config.toml
normalize_top_k = true
head_dim = 64
norm = "rmsnorm"
final_lr_fraction = 0.0
train_tokens = 298900000
Below are experts of layer 3 (counted from 0) of a mixture-of-experts language model. Rows are named router (the router's row for the expert), gate (a neuron's input weights, with its number), up (a neuron's input weights, with its number), down (a neuron's output weights, with its number) and show model dimensions 128-159. Each number is 128 + 32 x the weight over its row's rms, rounded and kept within 0 to 255. Numbers have three digits each.
Before each expert's rows: "comes after" lists some tokens at least twice as common just before its tokens as in all text. This comes from a sample of Wikipedia text that the model never trained on. Tokens count by the router's weight.

# expert 4
comes after: " of", " the", " in", " for", "'", " to"
router:139132097072125130044122132079155169097149149187157147154160114117157132130225119162120125147107
gate0:158150153211133169126148166130188090141146134075097162151122159131088083075124092132050146133176
up0:104149122095123142080159139152203125151112131123090159118111109126076087069150121153121155105124
down0:099150062162132118106064155148142123085115143145120134124186166179155118096184157160084080086089
gate1:158175109096130079139101181134117161156137110083115089147184090098063179075139167153146135139204
up1:117099093143190159147087123074135146179175132175131113129161078128134134173112135153112120094085
down1:133084178134088170116154134142061108112094061109090162118160114069106149100114113098083130158143
gate2:122127119111087156067105110133117101133097180163108117159149123094204104095099187147081138139146
up2:106139129119159121102085126082143128160087086119150030137148107116135145108107119146122160155097
down2:122137038156141121117092134140070099138120141105188056116191071112070128157152108141190119181065
gate3:121164135138084114169082178129128097161135158151150158101163179099111142183129074128110094123141
up3:117201109177198163118113178092145158152039193096141087130067099097168167149151089158127137147168
down3:085140083125118101156086181127148100128125102147083088128190111099106124123073157112113121126108
gate4:115099130087174135114167116150133119184083104102071136140110164100116131175142152133142078134155
up4:083114142102120148076096106131136127096119174114136132111182155075107135083163131138122112135111
down4:158146165098060053088133203159092130192048084150136182128102156136118147119129063152128078107080
gate5:089164081087074146119158154119145144107083105120106110063119150110109162123137077148078116052108
up5:147132131115132172171119103141184203077146083125099190122062074170090023139135126170087171090142
down5:127082146107163167107100143115107129133106167108150131124126150149143125142123051130098147160147
gate6:174134161141084122111108111071134164156121124096187125098204131121136117158126092148122120149133
up6:055133164140156104117155111140144124167152113135146064125096213134167151141134111070116161135104
down6:141137135150111117112122123141171111130177131217101162162061169123139185136106131108123087104115
gate7:137097147124153220116155127144106128065171148151144151096143092108120149102110086109102109131159
up7:153120136143106157068129119102110120105147135091126058090101142093135162178132144147107102174126
down7:078160104100150141162067159133126138079130062119155139173121193120090115119219117168125169111100
gate8:145165090125129145099097128123128134156175071118130149195145158105059083115141101169127158169126
up8:123153148086113173120089122182129097113137143091128141207187088100067156113224156139190124125169
down8:161169168126141147118057084160122112147116136110138149120158053167107108132107186130161106100145
gate9:097081174128097115138146151123200066117142129158161064146106109120095091103139075153115119193130
up9:150097115136156123133102136144112122166188141102142061120136157132106097106147131160125105165128
down9:144108111124131124112194162165099169142129105145086128166106152121094180122146100110197101110094
gate10:118130172118133178094145075126102141121187153093154139094119136109122186121119120151108117152093
up10:083108134164089082136135181126101106112163157139125156110100173127086158103132091146119093152160
down10:156129162115081117109139117058138112090138143151174111134056127140086095107172128171160101141095
gate11:108072072097091085142149128131077116143119104135169137105089120156131163174116178086121085198135
up11:095145168132108148170093147137111071181143182146135177138106088140111160095139165182081143191121
down11:168188125122163150139145131158139067068142111138099213139123092081111149101172114107111141078088
gate12:181135188117150110163138185117094126103122077146123158109114065126124115099121109111118169123108
up12:151101102191135206081137178153111093116077083095151136141151109117192109072148117155138172076159
down12:146124157081143091149164126168154155101098148180181096157132136122143105106090195111104099076128
gate13:140081123135149126131140146146099138154117100190112102075138152171160142154118078138144166152105
up13:141144099112156137062103105141072166152128116134152146158156088130121164168136183141124148155177
down13:159096135108173130114074086126174226143093157129161148120136076103188157115160142129175088157123
gate14:178105184113159152134175103110193122147127126124128073158154107133176151151126142115098145131149
up14:111145140057182118143161091079172138121062131149162107114142079140085131108148089146103105153090
down14:080062098121073158128135131126166108150131137155130156109148189109203083121148118095176184099123
gate15:108104100135127111104127119170127162112107100124137117117134128116117141104147085116087146131114
up15:146133116116116190077105094172095171168145166122107165108122132032149135180106129133184116137121
down15:110055056113174125135186126148098102115136062151192165123146079158132122090081110164111137124120
gate16:147069115107128166070153176080127202156117109092169098142107150168112152176182139188138101043149
up16:174118154176146062122129164090101150133144126084098060077161151171135111138083113117120136168103
down16:148176175107156133100113091127153151159081093206096112092185110133084114083165144192120129101134
gate17:092083083104076112100167103129152116151129049105093130095173085156169174105087119175088112140141
up17:182169111161152154139160217132126099149149140098079112123106145137083091173111166093142131104145
down17:137118106147085131105160143121136179159173118082130137159136087178134153122182124084128082111116
gate18:085131126128164085084148144081143118150108114130129141204124130139088109092127126175122207121119
up18:164121122126101198119114241161133153130097118096104119083102160115092127148213115117154091109140
down18:131107116107175075076180082115184143157145104138101155151107161119079155110167091152133177131173

# expert 7
comes after: "\n", ")", "==", " =", " ==", "==="
router:049150121135154137078195131105083105109151178097165073161183138114125135091109197148098163103182
gate0:130116089139071135160175120109111146175150089136109141089113140144143153082135176116087063151052
up0:083166125166161134098107104084099094203126151112098117129121161129084152128129108129145111121087
down0:152133177193122107121139084167106131127179154134068040122166104188120118087152138220121130148127
gate1:124152132150170121135107111086124155102089099174174111113086123176094121170133171125118149130131
up1:107129099127129136176112176144050158119119097128183126116089142128134063129156122159154236204122
down1:199061135135122146179108187137086141101155057060101097101124171084146138082177098143173098104093
gate2:220130115132094169114113182128076135165137153130190107128159118149088173096129098111129117150083
up2:124154098104144188156134138104109116106129137130061204121115112173168100112097113126090135084125
down2:136115161138173104163085116119071142121196169130080127115133134072084105102093126116124120052104
gate3:092142153123140152125171126125148107120138106136118138173161188130112126137136132136117139136113
up3:109104164135145151118158126121140113170089148117148184116192124119153155152114136114142135134168
down3:138122162184120108136120102141104069149143180133182085112110161137143088202133110189153052136081
gate4:157166124150082162120127122130124123137124196105150093190128203109158112112196139151151151140139
up4:135177158138108121125110128143152120164189124096121127113098144125121194173160167093140040171095
down4:129171171151129150148106121138121119149094086066175131196155158108132125158127120140154162143136
gate5:114160146099134098158089136149158102088126066114104145132184134109131128081176170134142087127141
up5:160120161110114173117101176105113103128151117090143088081131111087078190162154087091169130123136
down5:118136198097142191157104113125125113102156068097069090107126114122082117126165101161161121102135
gate6:153136144109108096124156096096127124147154119150105113128111094159154107136122134155152098067106
up6:098171126133156138090141127156090098117114163073126146115105094159145134100132143139088106149076
down6:079132145069086199150146126099117144122137143135148162097154090132093152139119136143142140152114
gate7:144095100097133101093109164096162145113184163154122167203141132173097161051146118191166116145105
up7:123156138145101101111130150149171157105130151175169123143156082124073147094107133170132118160119
down7:166116146128088192132161087109081151122175114127124115163148151141175094126144119155137118139112
gate8:188087119161147255090139153125142141086162215155123101163119093108103187173105137155134094114140
up8:126158129161101106154115141131055137138118094140122106135153147098164130121161149090117124110132
down8:080150160171086145106146107161168146132128106125139145127109185104075122127148138065212134144099
gate9:209170098137140184150156163172095095156089135101155106100156133143164099147099163149075156123093
up9:147104138089123113149146102108149129096126176130122129083091153128109145158102103114067101071159
down9:128112153107112183138077143134120176101201065134110065131174123109133099091130174098122122142131
gate10:105124145198117156100115077142161145129144111145088100170090169117115119064119132135152127189108
up10:163119136095109151122104100103072125118127103109155157090047194125222085106108085182058144132122
down10:141170160092146078147128094154164089120102171131144123157168156086067173107076180104127117071104
gate11:118162115129103151121153098169123121133088098146104136162167199135105140107123162097146133119102
up11:125151139161130167084118087093172121120093140080207142119048140137100108126065098135136136120081
down11:140037072126132099120075115113149118135174128123138132178194139096085118130126105138128123091102
gate12:183099139130186107149141090163132157174162087109170117138112133138165119105166093105101101140135
up12:119117149141132127113084088177137164180185083138146111135075138156150144105217168108079120136148
down12:109065155148117108080143109103122176123141070164130116091124148186110122108148169147092183093165
gate13:154081102146121155136146084108125148100131099136139103144112132117108152120087159087135128114121
up13:060094135171143153161163092156136134130164120130136165084110113105075143171129089071114130106071
down13:181161141092131134092120091138161147123039061146180075103146148107158138105116118182126104139157
gate14:171092154103087073139173126136092093143162129134141094116125098107118152209172128122159153144164
up14:153118129160111129129179120111148136007013108116148139155109111133079117092163152146131145120122
down14:134122144169129092152166119104161142129133151174143139143143118155074171091126110121129084109129
gate15:111138089191103152085092102146145104121170146048145188126100126105137141131126104119161148138148
up15:142099105110147135117083169141112165111097140104175083127163155129137149124107134112160135104168
down15:111105108111143103156149130144137134057089096104085155122135156134121127128133108131123147157065
gate16:092139120142109105128136072160136147162128120212053120141201112146171126091132149091127086145175
up16:133086148134154127149172170042099169125097154120139115157108181171100122102145052113192122125099
down16:196187125100123074161144172166120094097094108106148107066139147092087144139129104178140110100099
gate17:067158137152102143187103130070164111083198139140148168045106190114185150184150136157167131120095
up17:173112072104120168119132145120060145118114110080126142073149122114167135078155086156099084120145
down17:127159160165138135160088096102227118115129150125175082120150094129089191166107131172087120134088
gate18:129129126117142134114156100053125124085188144115153135070153117184155086166115174135159175173094
up18:088132089182118110111159147168166187158157120137143168121118149143193138152132174146107139145095
down18:163165116160101070144126095174179099116125156147155134154154169144140152086129091070137090151113

# expert 2
comes after: " |", " (", "|", ":", ";", "/"
router:095164113152115171105065135190157179166113065140163129097090120124110086136117150155172107176138
gate0:145137147128143184131123118079133109085114165132158106087139163165122122163121111162152168144151
up0:125165107071134128113147174169079169106088115116127175109115119089110124095135148114162106056118
down0:114182087153191181110154101092169139091155123119174077178130120112134192121159130061115133194137
gate1:109120145119071139171130127138186122136122100155130130163152149172094082102136130151129121138147
up1:127130101184147092165125085167159174139097120075106136102154130154099095107128160116156100108122
down1:109159136165091145174095085144105123157115155158099118131116124110190136083091129150129086140140
gate2:101131140125123084108134107098079106176119106095190130129132068164124109135129109121055124062136
up2:092134141110097091135088117149148186134128137089039127060125191121134178138136121120149155127135
down2:163000078194106099130128125155108080185156103143141164082119081147115112086137138126124198170100
gate3:133042155168119115123147132111103094158138153111084151151065109090177082120145133116196159106152
up3:167129125161148105105117092146120099153118162157052111117151089114132095152110150144117181125120
down3:136120125173127097111161161212093198156102112173169098122136192058131183145178132125079126124120
gate4:137150163111123185129126134133090131151138156112140161137099121100160118068143082118144118129171
up4:155115176067149130136103083100103164095122136105116091125149146102108142096128144100099056183127
down4:091144107107084111126081134175137177143115055137134102106067088125112087110132169162159129103166
gate5:147121106154149182091163128173146082168223135137073097139166166125142149096116113124188192060146
up5:142120133112100166136146130143103061138106127088163181167144051081107114183169128133130100166150
down5:133159109101161145128134155094201140118018074140167131072070096162111098188124079117081114180109
gate6:103168163091186170178089159173167096104186105080163071068138126119096089176108126099130105128126
up6:097153088120168101087169100181159143141118142092129149060114129102150131174116116088164164130109
down6:106157126094134166175104139126131150153116128135119129137095111102133192110077152173157136140160
gate7:158171120105093108154113164117110130176167189150091112072161188144141109145107110143135130181115
up7:113121178135173105131121079091110103114086192112078160195143130063100140129132181120092065142134
down7:162191111120108113105137162128125189164114149091136121134139092149149144151139114083144098100141
gate8:129158118145103086097080113093179173124153161186113126096075174143130150159150165078116104153098
up8:131109078090102074145034108138106120133158170199124093074134110174077134150128144152098161109126
down8:116111164129137168157100139142095231105146091134113141096113123163100063179166118132165122156091
gate9:168109092128151174124124111103117130094171151230134067063131140101193145077156153130048115147145
up9:122122122109154162129099134165156137113107106132126212127153100110110108158142114147185128095093
down9:113152119123169151154147152123079066095089197146166130118153074162159140065130102156062187092123
gate10:066138166157146084053153149168095088119151145159075131134143105177111099222129123108156059105118
up10:107131136074146080179137114183176114141082170201091180130171188067124096111152149119091102100136
down10:144096112123162137113127103126125154163097133111207111116162162100129184081142137123045107194138
gate11:187127161117111152173193109117149095080148153132030146164137095142168114142070118104095192194151
up11:063143098158081107128134061081117135168103108098097096194124131114104120110145116165097147163144
down11:154095123113162126102116131071094108157137132120179172157100169075085175126166104103130089044150
gate12:184114118105138103157149127152137135173173127075140136108137102095120120148088122156073097120192
up12:139117087139133159116130119094034130170184132123146169129105114144128106144143156120100124106097
down12:133172135125126160141069111172174141194181121150138120147085133187181068102210167088122188149071
gate13:137096092150171129141130209142089116228137110073052078113116126160076105120177118131108096166155
up13:111101126160142103157106102148133108053188101116148121124142134086116159104150112163127110103100
down13:108146134139152142135110145085196127123141129172128140156132152109100106150125143048096134102095
gate14:162144164100151134095127169172137147105152168096145175132135137085123133098139130138164126179147
up14:131163079084156098092117078190111123121185120093095134107144096154149121043103113145186123130060
down14:122156143127140125054144105128174095136091138128138095159109104131158128111173109079107072082130
gate15:136124117186195152116123139181108130073119128108122097117185149111121124164109142106128084118133
up15:199199161139100150136135179145098124150143184117161145198140161131157161090127141128081146144151
down15:166107133167057104122150132131088068123134127068148138120149176125122113119082096131165145003151
gate16:048116085163124113075092106087155157148122053127154133091122114176142170139122099147123082170121
up16:161098092081142143140176143189120146121087136114114103079154170093136086114131150155111125123113
down16:116147113140147130113114140127141096170122170141156085135208164094134115109139069129147141112106
gate17:125105226155093112144133134113135152118105178158167136131103151126072106141133081165138140142182
up17:151131118113162117175132141135135123119092143148175162158198091142131146098146173106116183088148
down17:190090031085167121183090150110113121127105104119109098077122103133080122166130162090196133173152
gate18:152164106159084085141118105079064152190118131101071117125123156029095093180130129126124129125133
up18:144106143161116128179098168124103097138117138175120048134144164139143051138110157096143132094122
down18:127099116119191159149139156087085124143133084178156087111126106149123141067115062120107076135144